config.yaml
n_layer: 9
n_experts: 16
d_expert: 160
moe_layers: [0, 1, 2, 3, 4, 5, 6, 7, 8]
router_score: "softmax"
init: "normal"
lr_head: 0.01
schedule: "wsd"
steps: 3927
Below are experts of layer 4 (counted from 0) of a mixture-of-experts language model. Rows are named router (the router's row for the expert), gate (a neuron's input weights, with its number), up (a neuron's input weights, with its number) and show model dimensions 0-127. Each number is 128 + 32 x the weight over its row's rms, rounded and kept within 0 to 255.
Before each expert's rows: "gets" lists some tokens that make up at least twice as much of what it gets as of all text; "mostly gets" lists some tokens that are sent to it at least half of the time. This comes from a sample of Wikipedia text that the model never trained on. Tokens count by the router's weight.

# expert 12
gets: "1", "2", "9", "0", "8", "3"
mostly gets: "°", "BC", "1", "″", "′", "km"
router [132 138 113 124 167 108 100 175  75 108  81 110 104 201  87  75  87  86 159 136  78 103 132 177 120 140 145 116 134 130 111  77 127 155  74 135 101 199 152 112 118  98 137 137 146  99 170  94 143 116 100  73  80 179 110 154 127 110  81 176 133 128 131 121 128 144  97  66 145 173 148 144  86  87 120 172 133 127 123 206  93 139 124 155 147 102 161  74 133 147 118  26 168 125 104 109 121  88 118 133 133 147 121  74 127 120 122  99 165 191 112 108  70 119  89 151 145 190 131 100 153 128 128 110 134 103 132  90]
gate1 [ 92 113 205 122 179 149 179 109 137 125 139 108 167  81 144 183 116 108 134 111  71  72 132 126 150 135 120 126 168 138  77 153 121  59 145 161 127 120 110 130 109  58 140 179 112 107 170 140 100 167 132 147 151  94  99 102  82 121 141 112 129 106 128 142 129 142 169 119 129 128 140 117  86 179 122 129 140 139 120 176 152  88  24 117 135 131 122 123 147  87  66 115 141 151  95  93 101 119  99 129 218 121 111 141  71 115  77 153 114 138  83 191 153 145 112 145 169  98  88  93  83 149 154 102 174 114 109  73]
up1 [123 123 120 110 218 167 133 120 141 132 147 125 150 106 143 142 116 110 214 128 110 106 135 140 138 159 105 142 135 138 108 173 170  77 104 212  92 119  88 129 151  80 143 190 104  76 110 143 144 131 116 181 145 137 116 122 130 119 130 130 104 108 112 165  78  82 176 117 144 145 165 114  68 132 120 117 149 144  88 110 151 108 129 138 158 116 169 135 162 122  38 107 172 151 151  46 163 140  87 110 181 106 112 191 111  89  85 174 106 127  88 133  92 150 165 138 146  82  96  90 114 165 154  87 142 129 115  71]
gate2 [146 123 178 100 162 129 133 118 117 169 107  81 123 102  75 124 133 132 156 100  90 169 148 140 128 101 107 172 125 121 122 132  68 177 126 121 137 158  60 151 102 112 190 108 137 118 129 158 137 167 172  62 119 107  89 129  83 131 189 112 158  84 153 124 137 141 129 111 155 145 191 125  93 139 153 146 118 171 135 124 169 110 122 118 176 129 153  98 168 111 102  50 134 157  49 150 147 105 194 127 179 183 127 162  88 197  73 126 109 178 138 174 160 141 122 109 147 144 120 109 107 164 116 125 169  79 134  60]
up2 [132 143  87 131 141 143 161 144 108 140 116 162 145 139 101 102 162 203 112 161 121 119 108 153 102 139 140 112 123 146 180  87  95 110 141  18 163  66 103 159 122 188 127 123 125 172  90 133 174 132 161  89 154 113 151 137 140 131 128 127 145 138 109  96 162 173 154 157 137 112 130 124 136 108 128  89 117  83 123 113 107  93  99  85 118  88  97 136  82 120 183 115 119 116 126 178 148  94  96  57 117 108 164 133 127 162 133 105 112 102 251  78 231 134 157 137 100 156 144 139 164  98 159 125  88 122 137 136]
gate3 [ 88 161 114  79  83 149 139 102 171 144 120 109 156 103  96 139 168 127 179 151 119 137 121 175  89 111 140 154  83 146 102 111 134 130 155 122 127 107  76 165  99 107 122 125 138 191 113 123 133 147 128 111 149  91 124  89 146 154 169 122 123 143 121 134 166 189 123 116 131  72 137 103 196 122 109 118 137 109 131  88 117 110 120 128 129 158 110 124 136 141 136  81 124  53 125  42 118  87 139  60 148 149 128 159  98  77  99 174 116 192 119  72 151 132 129 195 175 132 107  73 116 222 158 126 132 178  50  92]
up3 [112 105 110  68  68 115 132 158 142 106 101  82 138 155 120  76 140 151 117 176 152 113  91 188 106 131 101 136 145 144  66  63 137 147 124 119 106  97  99 119  98  83 112 108 125 207 139  99 131 140 117 129  89 116 139 173  87 132 183 150 145 118 137 180 139 188  76 103 116 121 138 152  96 115  99 155 139 134 157  71  88 124  91 143 149  72 120 116 142 112 179  50 120  83 122  95 136 119 169  57 121  99 127 141 163 122 143 150 134 146 111 144 117  91 123 174 163 134  92 111  82 189 205  89  73 146 149 101]
gate4 [122 136  67  95 162 137 194 124 116 143 106  82 137 107 113 180 170 147 134 117  38  92 120 113 118 117 161 119  75  93 133 102 213 108 120  98 109 158  89 166 102 135 133  67 128 145 106 143  94 131  93  90 155 112 150  86 112  87  95 179  94 138 101 140 143 183 157 129 103 106 100 157 163 109 173 117 194 115  94 151 135 131 169 139  81 115 182 156 104 114 138 126 168 150 174  94 111 120 183  93 120 197 193 139  96  64 115 133 140 151 126  93 172 127 106 161 110  95 154 167 114 131 124 154 149 119 102 169]
up4 [137 106 127 108  94 157 193 134 130 148 125  97 145  77 123 112 220 146 128 122 109  69 129 104 104 120 129 138  92 142 153  86 113  71 119  97 128 105 138 181 107 188 109  76 126 160 126 121 154 113 105 122 100 111 165 138 114 156  93  74 137 117 144 114 149 184 161 160 134 124  57 161 109 115 141  81 172 135 101 200 112  73 121 136  77  74  91 108 113 111 162 122 122 159 134 119 133  87 149 144  58 182 109 126  68  83 117 153 144 143 118  78 155  91 115 144 204  99  63 134 103 104 109 120 134  78 113 169]

# expert 15
gets: " was", ")", " he", " is", " which", " who"
mostly gets: " he", " she", " who", " they", " which", " would"
router [154 135 171 137 140 164  74 186 117  78 107 150  87 161  91  77  62 103  66 118 143 116 113 132 165 136 112 144 111 153 108 112 143 169 102 147  79 131 171 125 101 141 130 132 188 106 151 119 116  88  75 126 134 103 135 169 104  89 109 215  68 131 165  94 117 182  88 121 136  92 136 120 125  59 117 149 145 112  92 133  79 167 108 146 145 129 129 128 105 122 147 114 143 151 163 134  78 108 112 185 118 121 192  81  82 184 138 164 186  71  84 116 127 145 136 108  87 143 156 156 141 168 129  67 144 101  99 143]
gate1 [128 105 102 109  42 132 106 113  90 108 142 134 132  90 150 199 162 137 178 178 132 132 132 129 150 140 125 144 124 160 220 151 125  98 132 104 124 133 102 165 113 142  92 101 115 118 117 178 145  69 146 120 151 121 124 187 128 200 169 161 137  80 128 124  91 165 123 157 147 133 132 134 128 165 126 103 123 140 102 164 100 140 154  54  96 127 112 139 121 157 179 142 184 158 124 103  92 118  68 121  98 143 100 118  86  92 182 143 131 154 140  86 144 153 168 136 148  90  50 134 178 205 156 100 169 144  67 158]
up1 [149 131 137 158 103 160 129 105  96 128 145 165 214  95  71 147 191 160 152 105 139 118 126 140  64 139 131 154 159 197 170 126 105 147 147  72 172 144 132 149 186 144  91 119 163 161 118 198 147  97 141 137 134  84 163 104 119 181 126  97 161 165 103 172 122 134 124 148 172 117 140 138 148 173 135  60 132 118  84 151 164 174 105  65  88 149 120 153 198  86 119 147 200 163 113 142 120  83  88 108 122 133 100 163 111 142 137 131 109 142 137 117 129 164 148 117 158  99 135 165 138 120 111 101 174  92  48 116]
gate2 [144 116 139 114 113 147 147 130 187 164 103 120 158  74 125 117 120 176 146 112 143  98 154 109 188 123 172 148  88 219 128 145 136  82 170 155 144 131 113 192 155  93 110 118 171 134 110 174 135 115 123 126 173  86 149 152 117 191 182 122 140 111  89 153 151 170 111 169 172 132  74 112 136 153 192  95 119 108 162 156 120 130 182  86 134 198  96  98 183  47 115 121 167 133 156  70 106 152 118 166 164 120 130 160 124 114 143 180 124 168 141 113 218 123 143 139 153 127 105 103  96 108 127 113 113 117 154 144]
up2 [ 88 141  87 117 151 186 144  60 179 127 163 170 177 107 131 105 122 131  88 154 171 146 104 101 121 173 150  78 177 171  92  90 100 185 135 113 115 136 129  91 124  85 142 169 186 155 108 114 168 117 134  72  67  86 226 137 124 136 120  78 127 137 130 117 153 154 113 115 103 162  94 114 125  81 111 151 178  95 167 122 153 178 124 138 133 155 112 178 167 121 118  76 136 117 162 160 125 146 111  81 103 120 128 167 131 110 170 127  96 107 150 147 103 132 114 138  98  80 153  78 189 140 131 182 108 136  62 145]
gate3 [127 146 150 105 136 207 137  86 136  93 118 129 158  88 111 104 112 137 140 115 117  63 171 159 145 155 166 125  56 184 124 126  96 136 147  89 162 146 121 180 147 106 146 117 200 144 114 132 155  76 185  96 158 101 126 150 146 135 102 129 170 126 138 109 152 149 164  98 122 160 140 130  88 122 165 137 142 147  72 143 125  96 123  88 155  65 114 132 185 107  98  88 124 126  55 100 148 118 143  65 147 127 127 140 134 120  69 137  82 213 155 150 144 159 110 148 171 220 108 110 166 132 153 122 139  83  74 136]
up3 [122 145 125 117 159 181 116 159 208  95 136 154 146  98 122  35  67 149 137 117 122  91 149 182 153 151 126 119 113 196  53 132 179 170 131 112 144 151 144 142 100 111 141 135 211 111 123 149 113 116 136 112 109 135 127  92 180 107 119 136 140 152  95 114 112 179 145 109 120  99 136 138 149  87  84 144 170  82 139  76 132  92 143 124 158 111 141  97 171 169 108  98 125 112  74 134 154 103 197 122 148 103 144 114 120 110  96 129 117 161  85 172  96 131  33 117 112 186 140 142 130  78  88 135  92 141  81 101]
gate4 [156 122  96 108 176 179 135 101 132 135 154 159 179 166 113  91 126 147 160  79  96 124 153 125  55 194 144 105 127 149  97 120 121 142 121 156 204 126 117  93 156  83 110 138 121  59 168 140 159 100 158 151 149 161 205 130 129 164 166  98 128 145 112 145 110  84 119 146 128 193 124 115 155 111 117 105 124 147  95 165 135 107 156 115 150 153 132 148 179  89  57  67 113 112  46 113 175  83 108 120 129 152  78 142 158 129 140 168 114 125 113 175 127  96 174 192 136 107 105 114 141 129 148 108 122 189 126  64]
up4 [105  87 139 162 125 101 121  73 202 124 125 143 156 172 129 103 148 138 115 108 102 141 188 112 136 181 144 140 118 100  88 115 165 154 122 126 177 104 148 122 139 125  99 165 143 111 114 173 135 105 170 152 141 161 195 161  97 124 186  63  96 114 156 160 123 100  74 136 110 151 100  96 190  90 132 161  94 159 134 125 103 127 144 100 136 139 133 141 150  88 111 154 190 145  29 124 160 110 101 130 118 129 104 115 184 204 145 134 164 133  61 140  88 102 178 112  93  63 131 156  67 139 119 109 159 162 161 121]

# expert 1
gets: " |", ":", ".", ";", ",", "0"
mostly gets: "_{", " Labour", " interact", "_", "{", " Pin"
router [126 141 146 133 158 162  79 182  81 103 103 118  65 189  94  74  84 116  65 104 132 112 112 132 139 111 113 119 126 153 103 108 107 159 102 126  66 107 188 118  82 127 157 130 157 125 177  54 113 123  92 138 122 111 132 142  94 104 121 195  76 132 171 114 129 189  92 131 167  97 150 157 112  67 117 156 155 148 117 127  68 166 124 171 142 121 140 130  99 117 165 106 101 138 137 152  68 112 125 181 117 129 199  75 112 173 165 151 166  59 117 119 130 175 120 139 116 158 159 150 168 139 138  84 116  91  94 138]
gate1 [117 175  79 133 148 225 120  61 126 144 174 139 111 110  88 136 129  96 113  65 176 107 109  94 140 149 163 114 131 158 133 100 154 105 138 178 190 151 134 131 121 121 181 158 133 136 141  82 164 112  94 104 100 137 129 123 145 170  98 127 106 145  95 148  89 158 171 121  98 143 124 139 106 105 115  82 178 145  76 128 214 110 107  73 130 126 171 146 182 125  74  77 133 106 107 128 175 158 118  74 157 128  64 165  99 146 141 140  99 173 100 207 137 184 115 102 127  85 130 101 120 107 119 127 117 117  92 156]
up1 [ 99 176 131 161 111 161 120 120  61 159 122 117  81  96 131 114  91 173 106 132 146 142 147 108 111 138 155 140  77 156 100 109  37 104 151 135 108 174 124 106 104 148 170 153  98 133  85 120 128 160 153 105 131 161  87 138 130 120 108  86  84  93 112 145 150 114 181 134 166 120 151 203 148 193 107 150 132 126 152 104 146  79 115 157 135 154 171 153 113 179 129  88  95 158 166 175 108 156 163 134 148 207  93 149 110  97  92 135 154 147  85 116 202 197 116 106 100 125 175 159 154  97 145 117 128  68 101 182]
gate2 [134 155 123 183  96 154 126  96 133 158 160 100 153 132 102 103 161 172 131 118  81 125 171  94 122 134 177 116  89 179 145  69 130 137 138 140 206 111 138 148 156  84 110 122 173 156  95 175 194 101 242 141 152 109 179  84 168 187 137 109 136 107  90  91 104 186 163 184  98 163 127 119 148 158 128  75 137  90 105 134 224 110 118 121 106 116  82 145 163 103 129  96  96 114  94  96 135 109 112  87 110 136  94 151 104 108  82  96 100 159 152 122 129 129 110 131 148 147 122 117 152 145 158 131 113  94  93 136]
up2 [157 169 155 160 128 132 172  80 153 152 146 147 124 148 113 122 202 131 129 105 119 101 134 131 132 182 151 150 160 146 102 146 113 144 138 131 152 157 111  91 166 147  92 142 188 109 151 154 158 159 182 145 166 125 108 129 105 120  97  69 153 168 128 159 156 173 132 183  94 117 130 125 164 160 103 128 176 115 183 133 139 174  89 106  96  70 147  95 155 165  86  98  93 128  91 154 195 158 146 109 132  98 116 112 122  67  90  42  90 186 101 131 120 153 183  96 182 189 166 104  82 123 147 175  84 133 118 139]
gate3 [119 120 139 141 100  99 178 125 124 128 135 130 160 115 116 144 139 114 151 162 119 146 126 123 106 122 107 141 108 151 190 157  81 105 198 125  73 130 180 107 133 168 173 100  86 141 114 152 102 116  77 152  73 140 108  96 200 154 166 163 133 134  90  87 148 135 144 107  66  88 123  66 144 198 205 131  95 122  94 142 137 143 131 113  81 130  59  99 164 167 118 220 123 157 119 114 133 118 101 186 110 132 164 129 106  77 117 121 145 137 133  52 156 115 181  98 158 146 127 139 139 130 142 111 122 176 202 115]
up3 [153 105 140 153 193  98  92 150 144 167 155 152 182 121 119  95 210 112 152 107 147  95 153 142  99 110 109 108 126 169 122 156  98 170 153 142 149  93 117 166 178 116 124  91 120 181  80 108 149 139 137 162 180  99 189 120 136 162 119  77 167  96  82 162 150 210 162 136 109 160 143 113  99 125 176  96 133 122  97 184 167  93 114 137 141 160 129 150 146  59 114 136 170  76 137 145  79  97 118  90  99 105 107 147 111 144 116 208  96 124 100 135 165 155 174  94 150  74 139 126  99  98  84 137 107  82 133 102]
gate4 [154 150 114  92 132 181 138  79 145 109 134 139 103 101  92 142 170 166 136 117  91 103 182 244 119 145 138 174 163 156 140 159  76 105 139 119 136 172 118 153 149  28  98 158 156 123 141 162 144 123 133 147 140 125 124 176  73 143 138  81 143 128  63 106 105 143 171 154 137 124 105 180  94 125 154 186 137 109 127 113 110  93  87 137 141 117  95 105 157 146 101 113  77  95  75 111 181 131 164 113 126 140 148 163 109 127 116 116 114 113 159 136  99 182 117 106 178 193 125 107 132 165 160 112  81  82  63 130]
up4 [131 167 162 138  68 137 115 141 209 134 139 151 105  82 124 161 120 165 130 113 190  94 105 173 154 137 112 153  93 125 130 120 145 169 140 152 161 128  89 213 162 140  70 142 128 136 124 129 146 108 109  90 118 108 135 166  85 125  86 100 185 157 109  84  56 130  91 126 148  98 120  98 115 128 160  79 111 127  80 139 159  95 112 114 127 121 142 140 152 111  83 124 177 129  91  65  73 157  94  45 140 121 103 184  82 108  97 112  77 197 113 200 153 134 124 126 150 137 140 112 151 118 132 138 132  75  85 135]

# expert 9
gets: "s", "ing", "ed", "es", "d", "e"
mostly gets: "ated", "ing", " development", " him", "ed", " directly"
router [112 185 118 123 119 180 124  99 148 133  77  92 102 182 135 163 158 154 149 128  70 158 105 182 157 159 124 156 151 123 120 125 123 159 140 126 153 138 129 145 186 128  99 118  91  54 160 100 210 170 105 167 206 179 104 190 139 112 125  73 119 128 159  88  99 103 125 135 139 130 108 156 110 152  89 143 170 133  78 110  96  74 140 141  68  95 187 155 132 176  74 141 106 117  46  91 148 101  95  96 177 112 147 133 162 130 124 106 108 117 174 130 129 147 150 112 122 138 167 106 102 134 121 114 142 171  89 156]
gate0 [113 115  89 161 192 136 150 135 101 180 140 192 154 119 144 129 126 157  57  99 142 122 143 105 121 183 116  59  99 138  91 180 140 158  84 140 170 130  98 161 132 137 121 153 143  91 138 157 121 111 121 150 179 121 114 111 159 122 195 117 108 130  97 242 170 130 117 110 121 120  47 120 138 186 156 113  80 176 126  60 158  95 158 156 150 168 172 113 111 133 124 114 130 155 132  92 121 164 185 148 132  74  93 119 139 148 100 149 114 138 108  92 158 155 127 153 146 115 158  88  97 174 141 143  77 102 117 167]
up0 [134 141 111 147 165 125 114  23  56 173 116 191 107 127 159 144 155  97 133 109 109  98 167 102 163 156  92  79 119 158 158 136  81 153 114 137 149 144 137 140 165 133 134 215 163 110 138 121 127 116  85 135 152 197 134 124 117  86 125 108 134 148 143 178 142 132 137 189 117 148 116 116  69 196 141 159 104 140 129 135 140  85 144 113  95 152 117 143 111 123 139 124 144  99 122  87 108 107 168 137  80  99 143 156  98 113 162 147 127 170  91 150 153 110 148 149 181 181 148  78  82 201 143 180 111 159 150 204]
gate1 [107 147 117  87 123  92 122  72 133 164 156 149 176 108 145  86 129 136 166 141 152 149 129 106 184 191 138 118 120 116 108 120 121 189 166 160 114  72 129  96 156 103 116  69 123 118 167 130 158 147 153 139 159 155 161  87 111 179 168 169 125 142  73 211 116 116 108 180 103 186  94 121  84 135 177 139  72 143 105 127 150 151 125  97 123  90 129 159 112 111 116  89 167  57 114 125 131 141 125 116  93 135  54 114 140  92 108 140  86 108 145 141 139 112 171 189 135 109  75  71  86 197 183  97 118 118 130 118]
up1 [106 118 123 122 100 103 139  64 127 120 100  55 120  73 191  89 132 180 194 179 166 163 119 117 194 190 151 178 160 120  99 128 135 195 155 135 171  93 110 104 107 141  92  66 121  66 133 122 178 178 148 149 152 156 123  92 116 202 129 103 150  83  89 127 115 116 154 142 108 120 121 155 125 190  92 126 135 118 142 130 131 152 146 117 120 162 135 129 149 100 110 111 158  94 128 167 137 186 144 134 105 103  77 122 130  83 146  85 127  93 141 149 135 121 145 197 117 115 104 169  91 154 154  67 155 175 116 104]
gate2 [127 154  97 162 143 187 138  79 124 157 105  75 138 119 106 128 148 166 114 113  59 236 160 135 155 123 100 134 128  99 161 179 107  86 116 124 148 108  88 150 125 129 121  98 125 155 142 153 144 153 185 142 156 120 127 126 147 120 129 101 175  77 145 135 110 153 153  75 174 121  90 130 167 115 112 139 141 116 160 135 165 152 140  99 153 190  79  79 145 115 144 123 112 116 120  76 153  67  84  82 176 126 154 155 122 127 102 139 112 200 164 197 128 147  98 139 202 203 122  82  78 121 135 102 125 170 132 147]
up2 [ 85 140 128 102 177  83  77 130 159 129 144 108 117  92 116 115 141 146 144 110 107 101 128 121  92 159 119 132 137 170 175 125 172 136 129 101 126 140 107 125 141 151 187  80 147  94 165 136  96  93  84 128 121 121 142  58  86 101 118 145 124 112 149 179 111 181 140 111 126 131 156 162 115  88 131 136 103  86 194 168 166  99 183  85 116  81 102 132 111 119 172 110  56 126 124 120 117 169 174 130 113 164 170 139 255  97 141  91 123 162 166 103  77 136  95 158 115 162 123  69 142 148 112  66 105 112 105 168]
gate3 [117  91 127 165 164 152  93 138 126 108 161 116 184 113  92 134 132 123 107  66  94 118  76 137 119  62 156  77 137 161 103 123 160 109 132  89 178 177  89 173 148 136 119 108 163 136 116 198 171 158 130 106 148 149 181 149 159  98 131 118 199 147 109 119  86 124 127 142 169 142 146 161 145 181 131  48 130 119 130 128 216 104 151 149 143 124 121 136 114 157 114 103 191 161 127 102 164 103 138 104 109 165 112 106 156 154 120 124  98 188 135 186 156 114  79 122 147 105 149 131  91  99 113 134  92 123  20 135]
up3 [114 151 138 133 107 172 114 111 133 128 125 174 178 126 136 161  71 115 126  36 130 133 155 109 123 160 111  96 133 122 148 132 162  95 162 164 180 122 146  79 141 120  74 135 155 119 104 134 150 121 114 140 157 145 132 172 187 131 147 137 150 121 108 110 117 113 133 123 108  60 154 136 175 158 158 114 119 142 122  58 106  64 107 134  75 110 135 162  80 154 156 159 209 146 150  57 120 158 136  66 140 131  83 115 171 127 159 142 169 176 114 197 129 125 119  98 101  59 185 130 117 122 118 117  67 149  50 130]

# expert 3
gets: " ", " (", " K", " Ka", " R", " re"
mostly gets: "ุ", " ", " Ka", "ั", " Kin", " trans"
router [130 119 137 118 111 137 165 158  58 131 174 115  82 168 116  74  75 163  71  88 125 161 110 111 139 129 131 119 173 103 112 141 118 149 133 118  88  82 101 100  70 172 173 118 106 134 133 184  78 136 148 110 145  80 168 156 159 111 149 164  87 144  94  90 107 187 130 109  87 132 200 195  69  83 117 133 116 163 131 116 162 125 157 134 149 131 155 116 131 135  92 111 174  71 154 150 185 145 125 125 151 158 136  57  96 177 159 140  92 145 147 165 118 167  85  88 144 185 140 141 182 156 107 102 137 135  97 107]
gate1 [142 125  89 132 144 118 127 175 137 170 126 117 105 133  60 114  83 129 115  99 148 148 102 150 161  86 125 112 176 137  83 135 112 151 106 140  89 160 149 131 130  26 120  86 101 102 157 150 110 177 134 109 131 138 154 132 132 115 100 140  84 122 117 108 117  97 156 109 117 206 163  82 105 130 117 136 121 104 150 126 167 139 127 156 156 207 105 110 146 157  89   0 152 143 135 113 113  96 116 148 163  96 151 150  80 106 127 119 139 181 174 163 110 120 134 165 136 179 187  74 128 147 168 139 142 137 115  68]
up1 [131 130  94 166 131 145  92 142 141 191 128  72 104  88 123 132  78 109 113 133 114 144 147 122 163 141 108 136 189 126  98 131 173 114 100 137 105  97 145 128 123  86 108 129 109  91 149 166 115 146 118 137  84  99 100 148 169 126 157 190  52 123 101 183 135 144 125 142 139 221 138 186  77 136 120 144 145 152 168 109 191 113  93 140 138 205 105  96 159 160  90  46 136 127 152  80 136 158 119 170 202  78 112 158 108 128 161 169 149 154 164 152 112 166 118 154 159 119 123  90 178 154 172 118 137 134 140  82]
gate2 [ 77 149  76 128  87 145 153 145 128 125 125 149 133 105 152 160 141 131 117 145  66 144 181 163  63  67 116 108 130 154 114 118 123 124 129 108 169 117  73 178 109 148  61 141 114 158 178 152 108 130 166 154 121  66  98 141 119 140 134 118  91  78 203 160 121 198 107  79 164 179   2 120 134 107 138 169 112 144 144 145 106 110  97  82 123  99 127 109 111 101 146 148 146 111  96 107 111 114 141  94 174 121 137  90  61 120  89 167 121  76 127 161 110 172 129 120 146 118 156 119 128 170 163 145 134  92 112  99]
up2 [106 156 123  97  80 163 154 148 107  72 161 127 102 110 152 153 177  89 158  90  80 151 160 163 113  84 144 126 123 178 123 100 100 153  99 145 154 110 116 127 104 113  29 104  97 152 160 109 113 136 236 134 123 120 163 149 121 169 172 176  78 100 183 115  69 123 113  77 183 213 108 135 116 118 159 110 111 157 134 162 105  97 125 113 152 106 153 120 115 101 141 134 161 140 132 115 118 111 115 116 150 121 114 118  71 121 114 175  76  74 120 155 148 133 110 151 100 137 202 109 129 203 144 129 114  98 115  99]
gate3 [112 142 212  86 115  87 132 100 131 111 127 173 134 154 111 112 136  67 162 133 124 145 152 111 141 151 150 145 126 145  96 132 145 147 146 119 179 128  89  95 138  74 127  89 134 100 150 101 156 159 141 138 200 193  95 143  97 131 192 130 191  90 152 144 117 149  90 188 108 131 141  97 100 128 189 104  83 198 140 127 121  93 176  95 121 146 181 131 126 162 163 109 156  31 139 151 143 103 123  88 104 128 105 103 136 163 134 164 112 126 124 156 163 177 165 124  98 146 136 111  83 160 222 147 149 137 157 157]
up3 [147 148  92 163 186 157 112  96 132 128  86  82 145 125 126 132 129 196 138 113 150 105 126 186 130 135 163 127 146 157 106  95 100  93 170 150  89 171 144 124 126 129 146 166 162 104 125 180 159  59  78  36 117 132 144 115 151 144  61 134 106 144  90 117 182 131 137 117 166 116 122 146 189 101 137 138 125 105 124 149 115 143  67 111 138 164  92 146 121 145 162  36 142 203 119 105  97 115 146 166 134  95 135 156 131  99 117 127 156 149  85 100  64  80 115 125 170 130 224 126 127  96 162 113 130 168 132 120]
gate4 [ 85 148 103 112  81 155 120 119 131 134 158 108 129  82 171 117 129 134 123 131 162 165 160  86 178 182 120 137 156 181 144 109 178 144 190 121 125  98  89  98 105 106 117  70 138 165 110 145 187 115 140 113 160 118 201  84  96 174  48  70 162 133  80  99 127 127 104 130  90 136 144 131 167 127 187  89 166  83 103 179 128 110  97 127  53 114 101 118 140 156  77 137 112 176  92 125  93 155 139 127  93  97  92 149 132 131 105 136 109  99 162 109 142 158 110  95 130  69 119 138  71 107 128 155 178 156  74  92]
up4 [ 90 154 109 145 120 217 101  91 118 210 150  80  91 114 100 135 125 158  81 129 151 151 154 122 123 112 128 151 117 105  84  33 167 149 175  95 116  42 106 100 134 148 116 135 123 165 138 113 171 104 141 122 174 134 167 136 107 144 106 168  94 106 138 177  88  96 114 136 118 162  91 146 146  97 173 134 190 132 116 122 199 119  66 135  47 108 158  87 135 155  65  92 126 140 107 118 139 170 116  97 107  70  77 131 138 119 104 149 139 119 131 123 132 129 137 141 122 110 150 152 155  92 159 159 109 106  73 145]

# expert 0
gets: ",", " |", " (", " –", ";", " Re"
mostly gets: " Son", " x", " Nu", " \\", "\\", " Fr"
router [132 147 159 132 160 172  94 185 102  89 109 115  69 193  97  70  77 121  62 107 127 133 112 129 147 127 100 121 123 159 111 103 122 155 101 133  68 105 172 110  87 130 163 147 167 137 170  68 110 117  87 137 108 120 128 132 110 103 105 198  71 128 171 107 107 179  93 108 142  95 144 153 106  59 100 167 148 125 112 130  54 155 116 170 153 118 139 125  95 118 160 110 125 115 139 152  89 118 117 178 121 127 185  68 127 178 146 141 183  68 103 103 123 182 119 128 106 151 144 137 185 147 143  87 117  72  93 141]
gate0 [171 127 108 156 174 197 108 124  95 133 142 103 135  48 148  76 123 155 194  89  64 123 188 162 116 126 109 146 137 144 169  93 131  95 100 133 152 169 159 129 145 117 116 166 211 137  91 159 144  83 122 128 113 129 171 121 193 152 106 112 152 156 112  89 165 151 209 101 148 115 117 135 122 108 134  86 109 135 109 153 164  79  84  97 177 126  89 102 229 138 102 104 135 123  73 100 173 100 148 109 124 144 136 136  81 130 135 150 138 169 119 146 122 122 102  91 143 168 135 128 171 125 129  89 175 123 100 103]
up0 [116 113 153 138 188 166  67 163 142  82 135 128  92  87 161  65 130  88 169 112  73 127 168 148 156 149 161  97 148  91 159  97 156  86 107 142 134 140 137 140 138 127  94 167 164 112 125 148 166 112 110 140  94 162 150 148  95 112  63  70 145 140 175 108 124 139 170 119 131 139  48 173 116  58 101 105 141 172 168 160 110  78 160 129 150 122 105  83 206 109  98 130  93 110 150 116 134  80 149 101  82 147 157  77 147 160 179 110 139 138  70 196 110 105 125 128 158 115  99 120 137 174 181 118 117 116 124 134]
gate1 [130 132  97 117 177 180  91  94  64 136 165 181 113 127 138  45 124 151 179  86 127 120 179 145  89 198 128 111 116 135 145 115 164 121 117 160 158 137 133 131 141 114 103 158 194 140 132  93 163  90 152 155 155 128 185 196 163 205 120 128  95 140  77 152 106 125 157 134 115 183 154 132  97  86 147 117 107 177  83 154 168  62 169  87 178 118 120 121 118 154  77  94 143 130 111 136 189 138  99 114 128 108 118 167 129 150 162 131 156 135 112 204 113 137 150 125  84  99 130 103 158 140 148 125 141 121 144  72]
up1 [ 73 126 101  99 155 154 110 132  77 178 185 155 101  63 171  74 134 123 147 136 134 159 159 130  55 149 124 122  97 122  84 123 201 153 123 138 122 123 132 132 127 142 136 139 119 183 125 113 122 122 138 118 104 146 205 125 147 179 115  86 108 126 123 129  89 154 141 112  66 164  92 167 122  71 123 157 123  99 123 115 140  61 120 115 179 120 157 123  71 171  69 123 122 105 132 150 130 151  73 134  79  67 109 115 182 137 169 150 111  92 150 191 130 159 127 177  58 110 141  80 120 116 183 174 146 115 124 110]
gate2 [169 159 145 127 142  96 128 126 110 163 126  90 170 156 130 194 121 112 148 202  80 122 187 150 148 130 150  95 135 165 149  77 105 129 132 138  90 115 110 180 106 103 152 162 156 152 136 157  90 165 165  32 144 120 171 114  88  75 126 119 132 122 108 117 125 157 120 118 100 141 128 110 125 126 118 168 127 132 142 115  73 122 108 159  62 126  96  91  94 129 134  86 107 132 128 164 116  60 110 140 136 255 106  85  93 136  74 170 111  90 116 125  84 154 144 145 154 179 113 127 138 160 141 180 126 135 134  68]
up2 [174 154 119 200 179 173 134 111 156 141  90 108 191  86 110 155 138 135 137 124 140  77 183  93 134 157 131  90 106 136 106 205  91 104 164 128 129 144 123 140 120  83 149 168 164 170  88 158 151  92 148 128 176  97 161  78 136  89 113  62 111 173 149 126 187 129 152 175 128 124 108  98 149 177 113  93 106 113 117 144 186 122 109 117 135 135 146 168 119 107  88 101 108 121 139 142 102 113 209  87 107 171 138  90 111 127  98 161  98 116  73 132 149 187 116 138 184  75 141 158 191 124 105 128 141 143  78 144]
gate3 [ 77 179  91 149  92 101 154 130 104  77 100 136 126 155 163 146 124 125 134 132 102 165 141 140 142 161 181 139 159 169 119  66 163 184 146 198 177 140 130 135 151 145  93 109 125  77 171  95 148 101 115 139 126 177  94 115  63 129 157 137 119 183 108 102 123 174 102 135  93 137 150 165 143 131 133 120 104 142 148 120 111 117 179 111 121  80 115 160 103 184 181 117  42 111 112 159 167  94 151 141 137  97  97 103 136 144 119  64 179  81  96 164 107 160  63 149  82 152 158 106  71 178 127 155 125  81 126 157]
up3 [119 185  83 141 100 191 110 106 125 142 126 112  95 111 130 149 120 120 134  97 186 165  78 192 146 104 190 140 158 115 124 100 146 113 122 182 122 117  97 134 128 102  52 133 110 109 135 134 151  51 123 108 150 118 178  78 162  96  71  83 124 150 120 125 111  72 127 117 148 186  85 101 133  94  90 136 134 119 194 113 144 117 131 149 143 103 124 151  35 154  77 119 140 106 170  94 116  97 142 110  89 131 111 143 160 122  71 161 131 102 108 125 152  69 129 169 136 107 161  72 135 119 115 159  87  99  56 162]